From a checkpoint of a small mixture-of-experts model trained on Wikipedia.
Size: 19 layers, 30.9M parameters.
Below are experts of layer 12 (counted from 0) of a mixture-of-experts language model. Rows are named router (the router's row for the expert) and show model dimensions 0-111. Each number is 128 + 24 x the weight over its row's rms, rounded and kept within 0 to 255.
After each expert's rows: "mostly gets" lists some tokens that are sent to it at least half of the time. This comes from a sample of Wikipedia text that the model never trained on.

# expert 40
router [150 103  98 128 128  92 116 154  90 120  91 123 168 155  59 120 116 132 109  87 127 150 114 127 126  98 135 111 122 136 169 101 136  99 154  93 137 146 123 130 136 132 103 159 112 128  92  90  95 146 146 106  90 109 110 118 156 142 162 147 110 100 150 105 108 102 144 173 121 138 143 126 121 129  93  98 116 173 115 175 145 131 162 123 152 124 142  90 152 109 137 135 169 139 126 140 134 142 166 138 151 134 139 120  83 118 113  75 127 116 156 108]
mostly gets: " Mc", " San", " Jos", " De", " de", " El"

# expert 10
router [148 110 133 150 157  99 106 176 113 111 101 132 156 124 100 139 118 110 120 110 133 138 120 105 112 119 143 121  93 155 157 121 151  93 184 116 170 151 142 122 120 133 100 168 126 131 115 110  88 147 150  98  61 160 117  70 143 110 149 159 145  76 130  98 108 106 134 187 100 141 132 123 123 136 117 121  96 139  89 150 143 144 139 146 101 113 123 115 172 111  93 143 146 144 128 130 113 135 134 153 149 108 160  86 124 107 104 122 113 122 147 108]
mostly gets: "9", "8", "2", "0", "7", "6"

# expert 4
router [135 109 133 156 165  96 135 131  82  97 124 127 150 169 125 137 106 115 119 136 131 149 105  98 114 107 120 113 108 170 179 127 140 122 127 149 166 141 151 156 116 120  89 146 140 117  88 124  99 119 140 127  85 167 117 113 149 124 151 133 108  93 137 138 143 103 151 131 128 153 124 136 124 153 121 127  80 108 120 146 162 149 129 144 105 104 124 124 171  94  99  80 114 119 130 126 108 151 189 162 163 128 142  75 100  89 137 117 122 102 135 114]
mostly gets: " However", " bel", " sec", " he", "por", " stud"

# expert 39
router [131  91 113 138 154  93 100 179 132  94 116 137 177 134 105 155 127 108  79  98 159 148 119 118 102 138 149  84 116 121 150 139 129  77 171 100 163 137 133 143 111 124 120 151 129 117 101 113 106 142 134 106  82 128 106  94 122  89 145 154 136 107 128 125 158  93 171 173  82 151 143 126 133 157 122 127  96 134 123 147 130 132 124 109 134 115 129 117 148 103 134 135 137 157 126 129 120 140 142 131 149 101 132 119 115 113 116  67 117 119 139 127]
mostly gets: " three", " four", " six", " five", "1", "3"

# expert 59
router [119  90 162 153 159 122 121 164 104  94 143 128 166 120 109 149 119 135 119 101 153 159 117 112 103 134 161 120 106 139 125 103 123  82 179 121 144 161 136 122 106 115 122 135 129 100 109  71  95 126 182 108 101 128 122  93 174 129 112 169 128  99 140 134 178 132 134 150 117 174 145 105 102 149 130 135 119 135 119 151 132 136 142 121  97  80 109 100 151 127 128 162 137 120 137 167 108 131 120 150 138 123 146 112 129 120  81 107 116 102 144 127]
mostly gets: "==", "===", " ==", "\n", " ===", "===="

# expert 5
router [161  88 136 167 130 106 112 157 125 109 103 100 168 132 130 137  91 127  65 139 186 152 106 143  83 123 121 103  83 117 120 124 163 135 158 141 154 168 149  91 111 158  97 172 114 105 108  74 119 132 148 117 100 151 101 118 129 129 153 183 101 118 132 116 144 132 141 136 118 142 147 110  93 179 108 136  70 131 140 144 146 158 151 114 122 125 109 127 165  80 137 152  98 146 115 132 107 117 149 165 151  64 126 138 102 103  98  95  86 139 128 127]
mostly gets: " won", " than", " After", " ob", " qu", "--"

# expert 17
router [172 130 147 159 181 128 102 184 106 118  99 132 148 171  92 149 130 119 106 101 131 139 117 116 129 143 136  99 124 165 127 111 143  92 147 140 168 134 167  85 121 111 106 125 116 115 118 112  92 153 134 109  88 136 122 116 152 117 139 175 137  84 155 102 151 104 141 143 124 138 150 102 121 139 125 130  91 141 110 127 159 160 155 123 112 116 125  96 159 129 126 139 153 131 140 154  99 146 141 123 128 130 167 109  95 113 126 112 106  89 129  90]
mostly gets: "==", ").", " \"", "\".", ".", " ==="

# expert 31
router [141 119 118 130 135 110  90 145  94 117 151 147 134 129  98 151 112 129 100 102 159 146 123  79 120 117 126 116 130 163 142 138 125 103 143  69 135 142 149 110  99 159 117 178 137 128 104 114 111 156 188 100  85 137 109 109 174 131 135 129 122 146 166 117 166  93 157 171 124 132 165  98 115 151 124 101 147 145  84 166 167 170 147 142 104 100 118 107 143  88 116 132 127 139 124 124 113 142 133 130 142 119 129 153 105 117 115  84 127 132 165 119]
mostly gets: " sl", " inst", " Sc", " Sl", " All", " Z"

# expert 47
router [163 122 165 161 143 123  90 176 126 144 124 118 151 138 101 173  98  96  84 122 132 163 108 140  85 129 144 120 154 128 148 109 149  92 126 123 150 154 134 136 112 123 101 132 131 137 133 131 106 168 165 104 123 160 130 131 144  94 123 145 158 124 120  89 141 136 139 147  59 120 136 128 109 156 125 143 116 163 126 175 161 134 110 148 106 144  80 111 118 138 109 158 123 188 146 150  92 178 123 170 124 116 153  91 118 105 124 148 116 135 157 130]
mostly gets: " him", " player", " member", " them", " born", " been"

# expert 25
router [158 110 111 150 141 123 108 159 129 117  57  88 140 124  89 155 121 131 121 108 129 165  92 117  94 114 124  74 151 126 138 125 142 107 147 133 145 158 141 125 135 140 117 141 136 111 115 101  98 171 165  75 123 141 150 126 120 116 126 149 148 105 126  79 114 108 144 159  86 152 134  92 116 142 103 149  68 149 110 162 148 163 126 119 126 110  98 116 125 114 122 103 152 212 156 140 106 148 155 143 119 121 141 112 115 121 127 111 101  95 158 132]
mostly gets: " film", " series", " album", " fin", " area", " team"

# expert 30
router [129 115 126 137 148 110 152 140 108 143 113 118 180 125  95 169 104 126 111 113 154 136 143  94 107 132 146 111  86 125 124 124 139  71 156  82 135 141 126  84  82 140 113 114 118 106 100 141  96 160 161 108 137 135  82 128 144 137 116 174 136 121 137 108 113 102 171 150 117 193 158 119 115 172 128 156 131 152 110 133 137 145 154 127 129 110 124 122 148 117 132 120 151 133 125 123 110 166 117 177 169  99 153 108 111 104  79 108 129  96 150 124]
mostly gets: "э", "ы", " Red", "ó", " se", " prov"

# expert 20
router [159 125  92 154 144 120 107 156 101 118 110 145 133 124 120 125 117 112  96  89 138 142 122 134 112  99 140 111 109 157 161 128 164 114 146 106 174 158 117 105  97 111 113 153 132 134 133  98 101 140 129 122 114 159 107  87 161 124 130 154 157 116 157  91 161 122 137 152 129 145 135 102 137 164 106 149 104 144  86 137 172 121 166 140 119 101 146 134 183 116 134 109 133 142 135 143  92 147 154 128 120 112 146 102 115  83  83 121 107 136 161 123]
mostly gets: " F", " f", " Bro", " Bl", " Best", "He"

# expert 32
router [144 133 105 163 120 116  74 139 121  99  82 158 132 153 118 166 108 130 113  75 107 179 127 112 115  98 150 118 107 155 148 125 157 108 128  96 195 146 160 117 106 116  92 152 105 117  92 118 111 163 144 123 108 174 111 117 181 110 166 141 139  99 137 105 157 126 149 168 105 144 135  77 100 131 124 130 109 120  66 127 147 155 148 137 110 110 111 117 153 137 111  99 114 142 140 140 105 178 170 140 125 122 159 119 130 114 134 113 144 148 147 137]
mostly gets: " b", " B", " ob", " ph", " J", " tr"

# expert 22
router [173 112 153 141 155 112 138 157 117 108  94  93 124  96 115 150 131 103 139 122 172 168 113 112 112 136 151 110 124 138 177 136 115 109 156  83 146 147 115 107 105 136 135 135 136 103 113 113 122 150 168 116 112 117 120 115 132 100 142 174 119 108 148 111 173 114 162 164  65 124 132 136 115 144 126 126 114 161 116 137 154 114 150 146 102 109  82 121 130 128 115 102 127 198 177 142  84 141 126 151 139  90 127 122  80 107 115 108 102 146 135  86]
mostly gets: " known", "ized", " can", " used", " do", " small"

# expert 62
router [137  96 112 140 156 107 131 169 110 123  96 135 157 140  84 135 149 109 115 104 140 149 119 140 107  93 147 104 123 166 178 122 111 113 164 102 142 141 106  95  98 128 124 167 115 124 109 117  90 145 127  98 102 124  98  96 149 115 145 153 168  90 143  82 111  77 135 172 136 146 171 128 127 145 118 114 114 136 104 156 168 125 139 119 131 120 134 115 133 120 122  89 169 142 122 126 109 160 162 173 124  98 128 105  92 110  82 114 135 104 173 128]
mostly gets: "u", " Gu", " Bro", " Fran", " Jos", "ü"

# expert 24
router [142 134 117 129 123 101 109 158 117  99 119 115 138 137 112 114 132 120 114 112 158 119 130 133 131  71 143 118 105 147 104 111 153 122 157  86 151 120 129 122 118 106 117 180  98  94 104 103 117 151  96  83 113 130 137  93 160 134 179 160 115  95 158 108 137 129 147 176 146 143 154  99 127 137  79 124 119 150 122 156 126 150 149 114 157 119 145 103 174 100 134 124 130 114 147 135 124 134 175 148 152 127 140 131  90 109 101  82 124 142 172 129]
mostly gets: " ev", " rel", " Ass", " Bel", " ref", "cc"

# expert 0
router [126 107 153 148 134 114 120 163 129 114 133  69 190 118 103 125 139 124 123 107 136 158 126 139 114 135 166  99 130 135 136  59 130 106 173 113 133 154 134 108 126 139  86 135 169 111  99  92 128 139 165 100 106 120 122 127 172 129 141 124 156 128 139 122 142 107 139 140 113 137 172  81 113 131  73 155 119 135 104 142 154 115 124 133  83 101  98 103 137  95 147 129 155 176 164 135 139 151 164 175 150 113 126 133 114 113 118  93  77  97 143  99]
mostly gets: "%", " they", " years", " year", " class", " century"

# expert 35
router [132 109 141 127 154 113 116 179 122  97 102  75 168 155  92 141 138  94 119 121 128 167 103 134  85 126 158 126 131 136 169 103 145  92 157 102 124 174 140 126 102 109  80 143 132  90 129 110 112 196 173 102 123 177 136 127 158 102 161 146 133 101 143 116 157 110 150 151  78 147 168 129  94 134 113 174 112 128 118 151 141 163 105 133 134 104 104  88 150 112 143 129 126 144 152 129 117 133 133 156 148 104 151  85 117 118 127 114  91 134 151  83]
mostly gets: " season", " years", " series", " career", " time", " year"

# expert 15
router [115  99 100 165 119 128 116 140 105  99  74 129 158 125 106 147 127 103 109 108 145 140  92 107 102 131 146 126 116 170 159 110 118 116 155 130 184 139 118 125 106 138 109 153 138 130 117 116 121 147 138 144 117 123 113 117 178 111 143 148 162 102 174 124 132 111 125 142 118 143 150 142 128 160 106 151 107 131  71 122 167 137 125 119 145 124 132 117 162 107 109 108 145 134 151 132  96 157 154 125 129 102 129  93 133  94 121 112 137 119 133 108]
mostly gets: "ford", " Mc", " London", " York", "ville", " Cor"

# expert 9
router [130  98 120 151 135 118  87 162 124 122 116 122 173 145 114 153 110 125  96 108 130 140 122 118 110 114 166  71 106 129 164 122 139  74 178 107 182 139 147 101  93 105 103 150 125 132  94  99  99 140 142 114  78 125 131 115 149 115 145 150 137 113 125 116 116  88 154 159  84 133 138 111 106 151  91 144  86 113 111 154 138 148 149 107 136 110 120 124 121 103 123 122 147 134 137 122 118 120 152 123 140  97 147 100 102 120 105  96 120 103 144 111]
mostly gets: " ", "1", "2", " $", "3", "#"

# expert 3
router [123 106 145 150 143 100 116 145 140 105 106 132 151 160  86 136 134 120  97 106 145 141 119 142 107 116 164 126 103 136 146 127 132 106 146 130 159 140 145  97 118 144 115 148 132 121 118  91  94 156 157 103 127 131  91  80 163 120 145 166 162 129 129 105 121 122 151 165 130 170 150 123 136 154 110 115 104 115 118 145 121 143 146 130 122 116 118 118 152 103 132 149 142 170 126 137  77 177 127 166 162 139 150  73 127  99 121 106 128 109 123 107]
mostly gets: " al", " la", "ə", " =", "=", ")."

# expert 60
router [134 121 102 165 139 116 109 134 124 151  78 138 156 141 116 153 125 112 104  86 162 158 136 113 127 121 139 111 117 183 158 120 149 121 141  97 131 158 139 123 127  74  95 159 129 121 109  82 136 170 144 112 103 149 111  83 149 105 152 166 146  87 180  79 140 121 142 160 126 139 160 121 115 129  88 153 116 131 108 126 161 132 155 160 144 108 132 116 162  88 123 112 135 155 148 140 109 150 171 160 148 116 143 110 100  85  94 128 141 113 144 130]
mostly gets: " John", " William", "son", " Thomas", "ford", " Michael"

# expert 53
router [140 111 125 139 147 113  97 172  99 121 116 101 190 135 111 137  93 130  82 120 143 162 109 154  72 140 164 107 130 175 133 119 136 125 162  96 148 145 145 118  85 120 115 141 144 107 116 107 118 136 169 131  49 144 132  90 154 135 143 151 111  92 160 113 127 115 142 136  69 165 147 122 111 157  79 128 116 144 117 156 141 138 127 159  94 110 114 107 115 117  93 127 139 124 154 145 105 155 148 160 132  81 149 115  90 100 110 103 130 108 114  71]
mostly gets: " with", " as", " for", " which", " at", " to"

# expert 8
router [149 110 114 159 178  94  78 159 117 147 117  84 149 118 104 140 139  97  93 117 152 134 113 108 110 133 120 129 122 145 118  91 164 106 130 102 142 148 174 130 114  93  90 137  90 110  92 129 107 134 119  67 106 153  95  94 141 108 125 145 146 127 135  94 148 108 134 150 127 113 129 126 124 176 106 166  93 155 116 153 147 124 133 132 125 108 127 102 154 136 152 117 159 126 135 138 125 133 150 164 138  95 157 113 123 111  75 109  94  99 173  88]
mostly gets: " film", " League", " World", " State", " game", " Air"

# expert 2
router [136 106 112 138 140 114  98 196 113  97 116 123 147 133 112 178 123 126  85 107 142 129 119 126 112 120 201 114 101 141 140 133 145 111 145 126 148 145 150  96 112 110 106 153 116 110 140 108  81 136 158 117  90 148 139 103 131  94 136 152 159  92 129 119 148 113 133 177  87 139 137 123 142 146  94 135 102 122 112 145 138 149 125 144 134 120 125 114 129 112 132 146 134 142 135 124 123 125 129 165 133 134 135 107 107 112  73 102 132 112 156 122]
mostly gets: " −", " +", "–", "′", "1", " $"